Below are experts of layer 3 (counted from 0) of a mixture-of-experts language model. Rows are named router (the router's row for the expert), up (a neuron's input weights, with its number) and show model dimensions 64-127. Each number is 50 + 12 x the weight over its row's rms, rounded and kept within 0 to 99.
After each expert's rows: "mostly gets" lists some tokens that are sent to it at least half of the time. This comes from a sample of Wikipedia text that the model never trained on.

# expert 71
router:54 71 57 43 72 32 32 51 58 54 55 76 59 60 44 50 41 76 47 61 56 35 28 44 62 53 69 50 58 37 56 51 50 52 66 66 72 46 72 49 66 28 67 20 50 43 30 75 62 54 61 47 45 55 31 69 46 44 42 35 39 56 52 48
up0:60 50 51 52 41 42 64 50 39 31 48 46 46 36 76 61 59 72 40 61 19 54 42 59 49 77 55 38 36 50 68 51 48 62 48 70 37 50 56 44 46 60 67 68 48 37 57 62 65 40 48 40 56 70 35 56 43 53 38 20 57 32 57 33
up1:29 58 30 61 49 47 59 51 44 60 65 66 49 51 50 69 48 46 55 54 41 49 45 47 64 49 56 48 57 55 62 52 50 53 47 71 55 57 40 45 47 63 53 42 49 44 66 61 52 49 60 42 41 47 40 45 56 50 52 37 53 70 30 53
up2:39 59 65 32 62 28 54 63 50 50 34 54 49 40 47 57 66 21 63 21 54 50 40 30 58 39 32 45 49 55 56 47 35 17 44 49 50 42 61 54 56 47 07 59 48 57 26 46 42 56 24 48 41 53 56 39 35 39 60 50 52 57 58 64
mostly gets: " new", " several", "ical", " more", " described", " other"

# expert 113
router:61 39 43 54 51 63 41 46 51 63 12 61 61 48 64 42 40 32 44 60 70 52 65 56 61 60 38 69 55 39 45 27 44 61 53 25 59 53 69 61 49 52 73 42 34 47 35 42 36 50 48 36 40 75 43 53 48 76 48 59 78 75 51 54
up0:47 30 51 16 47 43 43 61 51 48 38 48 68 57 53 65 44 49 45 89 62 42 44 56 53 30 35 57 57 39 47 46 30 35 65 45 57 36 39 40 41 38 49 52 45 59 35 32 35 27 48 33 49 59 48 47 61 47 45 67 34 41 46 43
up1:45 54 49 40 56 34 47 62 43 63 09 47 48 44 55 27 43 41 69 47 52 64 63 37 40 48 46 40 86 43 68 51 55 33 42 68 50 41 84 56 56 58 58 44 55 52 70 32 53 54 46 23 48 55 51 46 69 44 60 64 45 60 43 57
up2:63 53 48 46 49 56 56 32 48 31 60 59 53 67 58 42 59 60 66 45 60 48 50 47 53 51 45 46 42 29 59 57 32 43 50 28 58 48 46 42 35 42 56 50 50 52 55 38 57 46 49 50 71 51 30 59 77 47 56 61 68 57 68 56
mostly gets: " film", " building", " company", " win", " album", " Institute"

# expert 109
router:49 60 39 40 45 44 51 62 41 51 37 65 50 66 28 60 27 40 49 49 64 34 41 54 61 60 58 55 64 60 55 57 67 28 40 36 54 52 47 53 62 75 47 34 31 56 65 52 35 55 48 52 53 53 65 53 48 54 53 68 50 43 49 68
up0:29 44 35 58 33 58 40 65 51 59 49 44 53 21 63 40 60 38 74 71 44 66 39 56 55 59 48 61 40 45 34 43 29 50 53 50 58 39 59 44 56 50 42 45 53 70 47 51 61 33 42 67 58 49 56 51 43 40 40 52 62 39 42 46
up1:38 32 56 50 43 48 59 51 42 58 64 37 51 61 50 26 39 52 36 75 57 60 53 64 55 49 44 37 54 41 45 48 32 46 52 54 42 39 55 57 45 39 43 61 34 39 69 50 54 41 55 41 33 41 65 56 55 55 54 34 53 48 57 38
up2:43 59 58 51 48 59 76 57 45 56 47 56 72 38 29 74 49 77 64 47 45 54 47 45 51 37 56 50 38 27 55 53 52 47 66 50 49 47 41 67 55 55 53 33 28 51 57 64 59 39 46 40 59 57 57 51 46 52 49 48 50 50 56 37
mostly gets: "8", "7", " Russian", " India", " Indian", " French"

# expert 33
router:37 59 47 41 58 28 41 34 29 51 60 68 65 50 30 57 57 63 70 29 25 54 44 62 61 57 61 41 69 20 43 65 43 51 33 21 42 50 34 42 68 45 57 49 55 45 65 74 54 50 61 47 31 54 60 44 75 52 38 42 63 39 61 52
up0:60 47 46 58 48 54 65 66 40 38 46 46 60 56 38 60 38 32 44 60 44 38 43 59 60 44 43 47 46 17 58 50 67 55 50 30 62 62 22 48 58 48 56 37 46 32 36 59 48 43 44 39 44 45 57 58 53 49 35 51 40 55 56 52
up1:51 56 60 41 46 51 35 58 67 49 66 23 34 55 61 57 46 56 45 30 63 62 45 48 51 53 62 53 52 66 59 45 48 47 77 51 62 62 59 55 71 39 66 42 48 50 44 59 49 68 28 52 51 65 53 49 37 44 49 31 52 42 86 46
up2:47 74 45 44 52 70 69 41 57 44 68 52 66 61 71 60 55 63 55 77 50 51 60 74 40 29 57 52 26 32 58 48 41 39 46 62 36 50 35 69 65 55 63 53 32 49 57 35 60 41 53 26 58 59 81 51 51 54 38 67 69 35 73 53
mostly gets: " a", " the", " The", " an", " A", "The"

# expert 123
router:53 61 30 62 26 46 61 42 45 54 36 66 62 56 64 68 65 54 53 49 58 61 54 54 56 54 44 53 64 50 52 36 34 34 46 56 40 57 59 53 59 41 58 35 40 50 55 82 36 34 32 66 43 50 36 41 45 49 44 52 36 50 52 49
up0:32 38 68 34 24 38 49 40 47 50 59 84 55 49 34 41 48 33 32 61 43 76 59 54 52 39 39 30 49 57 45 60 56 48 63 71 58 54 43 35 52 68 48 49 49 52 57 41 44 53 40 41 40 54 61 28 46 29 47 61 48 51 40 56
up1:73 72 46 54 42 37 45 38 57 60 45 54 45 57 56 54 52 45 33 34 27 24 39 59 53 69 40 37 41 68 62 58 34 44 33 36 41 35 47 39 83 56 55 40 46 57 58 33 45 34 52 40 62 44 49 53 43 46 49 48 42 57 31 61
up2:41 42 42 44 50 64 43 54 48 37 60 60 45 64 56 59 22 45 29 41 39 25 56 33 57 49 37 59 51 33 58 55 55 54 41 53 67 53 47 53 57 66 55 51 58 49 75 43 56 49 32 69 62 37 49 46 62 51 52 50 32 54 45 37
mostly gets: " system", " government", " China", " event", " project", " world"

# expert 122
router:54 69 50 51 36 52 58 52 56 39 52 39 44 33 70 57 29 46 39 65 31 28 51 52 64 43 66 46 53 53 50 61 62 62 45 37 62 55 33 50 32 56 61 56 27 52 65 62 35 46 51 44 56 49 50 40 66 46 33 41 69 59 26 69
up0:55 33 48 56 54 61 43 56 43 68 46 47 59 50 69 64 44 42 47 68 48 58 56 53 41 47 46 51 69 63 55 54 32 58 47 53 35 69 39 49 53 45 36 56 62 39 37 65 77 29 69 45 46 53 55 55 41 59 42 48 36 38 54 33
up1:59 49 54 63 67 46 57 29 63 45 50 55 39 57 54 69 52 58 60 45 54 27 42 52 71 40 76 40 62 46 65 54 66 36 55 55 50 63 33 55 41 47 40 50 71 61 39 52 49 64 41 48 55 35 40 49 51 36 65 39 35 39 66 41
up2:44 57 42 55 34 54 36 33 47 46 56 74 54 42 62 69 49 58 44 47 50 71 66 38 49 42 46 56 48 41 48 54 54 50 42 56 80 46 48 60 50 64 57 58 38 61 49 43 58 48 54 80 37 45 35 48 66 43 52 61 59 35 51 37
mostly gets: "7", "6", "9", "5", "8", "4"

# expert 85
router:42 69 32 43 64 53 71 62 71 64 70 74 52 50 51 48 49 43 48 36 36 54 33 45 34 51 59 26 37 70 41 55 66 53 49 37 23 51 60 60 59 52 56 40 62 37 73 43 55 38 70 52 53 54 47 63 50 52 54 55 68 56 29 46
up0:49 52 60 26 79 45 35 51 53 55 62 59 52 55 39 52 39 56 63 58 59 55 39 60 54 34 56 39 53 62 64 34 40 34 65 51 45 62 57 49 45 47 56 45 50 49 48 50 44 26 79 56 48 45 60 26 43 36 60 45 55 54 62 62
up1:48 49 44 33 45 33 46 72 46 45 40 39 55 51 47 39 54 40 48 34 44 61 71 33 63 53 82 65 61 43 55 43 47 51 67 37 47 58 72 28 17 41 43 75 45 38 63 69 61 45 68 52 41 78 42 59 34 57 39 51 56 74 49 44
up2:74 62 38 13 66 42 44 62 38 45 43 48 35 37 69 58 49 76 48 60 72 37 51 65 59 56 44 44 45 59 60 35 73 60 64 39 46 59 59 46 50 66 29 62 65 63 37 39 59 37 48 49 70 49 37 31 37 65 45 40 38 60 53 64
mostly gets: "o", "ou", "é", "u", "á", "au"

# expert 34
router:40 43 35 52 40 34 70 48 62 50 16 44 41 65 54 42 46 35 51 55 65 77 58 50 44 43 46 54 48 52 47 53 52 63 31 53 48 55 35 33 42 45 22 47 54 58 70 45 66 71 44 44 36 53 48 49 59 46 63 52 55 48 35 55
up0:35 57 36 49 15 35 46 36 30 39 45 37 60 25 67 35 73 46 48 37 34 48 52 73 37 47 63 66 45 62 17 34 29 35 61 61 59 47 46 30 35 44 57 49 43 61 40 45 23 56 45 52 27 51 56 52 72 54 48 48 64 80 50 56
up1:23 51 53 74 57 62 71 41 74 75 51 34 70 41 47 50 58 67 55 56 43 40 39 42 39 61 53 60 50 36 39 57 48 31 73 57 24 53 55 47 66 50 57 37 43 53 47 58 61 56 57 27 45 41 12 67 42 40 52 57 57 44 56 36
up2:42 34 45 54 63 51 46 42 38 37 65 62 51 34 63 41 47 36 60 67 21 69 38 07 55 57 41 49 59 41 50 44 44 50 34 36 56 43 47 52 62 49 53 26 57 60 42 55 50 44 50 44 52 51 53 53 64 58 52 50 37 74 49 53
mostly gets: "ร", " China", "ang", " Sam"

# expert 111
router:54 62 53 52 32 28 67 45 51 40 38 41 39 27 55 55 23 51 45 69 15 38 32 50 67 62 55 53 38 31 42 65 65 58 29 44 50 54 35 48 32 49 47 35 47 55 66 61 45 51 46 47 47 34 41 52 62 58 61 42 70 51 45 52
up0:75 58 41 33 67 40 55 56 44 51 43 52 58 42 47 50 61 58 60 39 30 48 76 41 33 62 51 35 27 47 38 41 35 22 63 38 33 42 75 71 53 44 55 75 65 51 52 64 37 44 27 52 61 52 29 48 55 54 56 47 50 50 27 56
up1:55 45 63 35 58 51 55 44 40 30 44 49 65 28 50 36 67 21 58 44 42 28 42 51 56 39 44 40 59 70 56 54 62 33 51 55 46 47 40 57 60 69 68 64 45 59 34 52 40 75 40 67 51 55 29 52 65 62 43 66 74 45 60 47
up2:56 65 43 52 24 53 35 61 34 33 65 49 61 44 50 40 41 70 52 78 41 57 41 35 55 32 51 53 40 59 42 63 54 62 65 50 35 49 54 69 71 55 63 48 45 59 64 54 58 36 63 40 57 67 34 36 72 41 51 60 52 49 41 71
mostly gets: "1", "2", "0"

# expert 95
router:45 53 38 66 70 45 46 35 30 64 52 59 74 45 59 50 51 69 49 46 50 41 22 51 57 74 40 44 34 52 59 24 44 65 45 26 49 48 54 35 65 43 65 35 75 43 54 66 57 55 56 55 35 56 54 50 60 58 40 53 46 49 36 39
up0:23 65 69 26 58 62 50 71 45 53 60 58 42 61 44 58 31 49 29 63 51 48 52 46 49 59 34 40 38 56 59 53 27 26 40 34 32 38 65 55 70 47 47 50 54 62 48 60 58 38 56 51 65 30 55 43 48 52 63 56 61 51 40 60
up1:57 48 38 55 50 54 40 65 57 70 40 53 40 60 61 52 59 25 59 46 42 51 37 49 61 38 75 35 38 52 59 54 69 39 36 47 58 48 59 70 75 45 66 49 43 31 58 43 54 29 38 66 56 57 54 43 58 19 48 44 37 66 41 58
up2:49 42 58 73 52 35 49 54 65 50 42 45 43 47 55 49 28 55 28 44 56 58 49 27 53 59 44 47 59 50 44 49 48 57 43 53 49 53 53 39 46 71 59 42 43 48 56 60 61 38 51 46 60 44 31 43 53 52 46 47 43 53 51 42
mostly gets: " a", " one", " two", " three", "ou", " an"

# expert 127
router:21 65 58 59 32 54 65 63 31 56 37 51 59 68 31 60 62 46 44 41 67 40 60 46 36 62 37 52 49 50 50 72 56 54 45 51 45 46 35 52 54 56 47 50 65 46 33 35 52 32 43 75 46 52 31 40 55 45 47 42 43 65 35 42
up0:36 51 31 54 33 56 61 73 58 52 42 56 49 46 74 62 38 35 61 48 51 68 47 57 61 59 28 44 45 37 33 52 69 55 51 52 47 53 64 56 49 29 60 44 78 34 43 51 57 54 58 68 68 51 52 47 61 55 43 53 43 30 55 47
up1:54 51 63 58 37 56 51 38 40 55 55 46 47 56 44 44 47 46 46 52 52 58 43 65 65 43 23 47 45 57 46 40 48 59 53 40 54 51 61 45 42 46 62 56 56 50 50 41 44 54 30 64 47 55 57 15 40 39 26 63 06 51 46 60
up2:52 34 50 59 48 75 48 58 54 63 65 53 60 50 49 50 61 59 39 67 39 56 47 49 69 54 36 43 41 38 36 51 27 50 45 63 39 39 32 66 65 42 48 29 54 52 28 57 58 36 73 45 47 46 67 56 52 40 50 64 45 67 64 41
mostly gets: " people", " life", " area", " there", " school", " home"

# expert 42
router:60 52 63 53 38 48 37 63 47 44 49 53 50 47 43 46 45 40 48 42 56 44 31 42 77 56 54 59 50 49 62 65 40 57 45 36 49 43 37 45 48 57 38 44 39 47 55 29 45 36 58 38 36 50 67 44 51 54 50 49 62 63 60 61
up11:48 62 34 27 53 57 32 45 22 43 46 47 61 52 70 58 76 39 45 53 58 39 60 57 43 41 43 58 37 52 55 46 49 39 27 65 52 51 55 56 51 23 55 38 64 51 51 52 52 56 38 46 46 43 67 27 48 61 62 60 56 39 66 28
up12:47 61 47 65 46 49 47 54 58 40 52 26 37 54 63 66 41 57 50 72 57 45 70 58 71 41 47 56 19 67 46 50 41 39 58 39 34 38 55 51 47 63 33 40 46 63 70 47 51 51 31 39 58 43 70 53 57 35 52 58 64 49 74 43
up13:58 50 50 40 40 41 35 55 56 66 38 58 74 52 55 24 67 48 48 53 68 45 38 54 62 44 51 61 39 62 67 63 71 52 69 36 60 54 33 42 35 52 58 66 51 28 46 49 25 67 61 59 47 29 52 50 60 71 63 44 31 21 57 47
mostly gets: "1", " III", "2", "3", " multiple", "Final"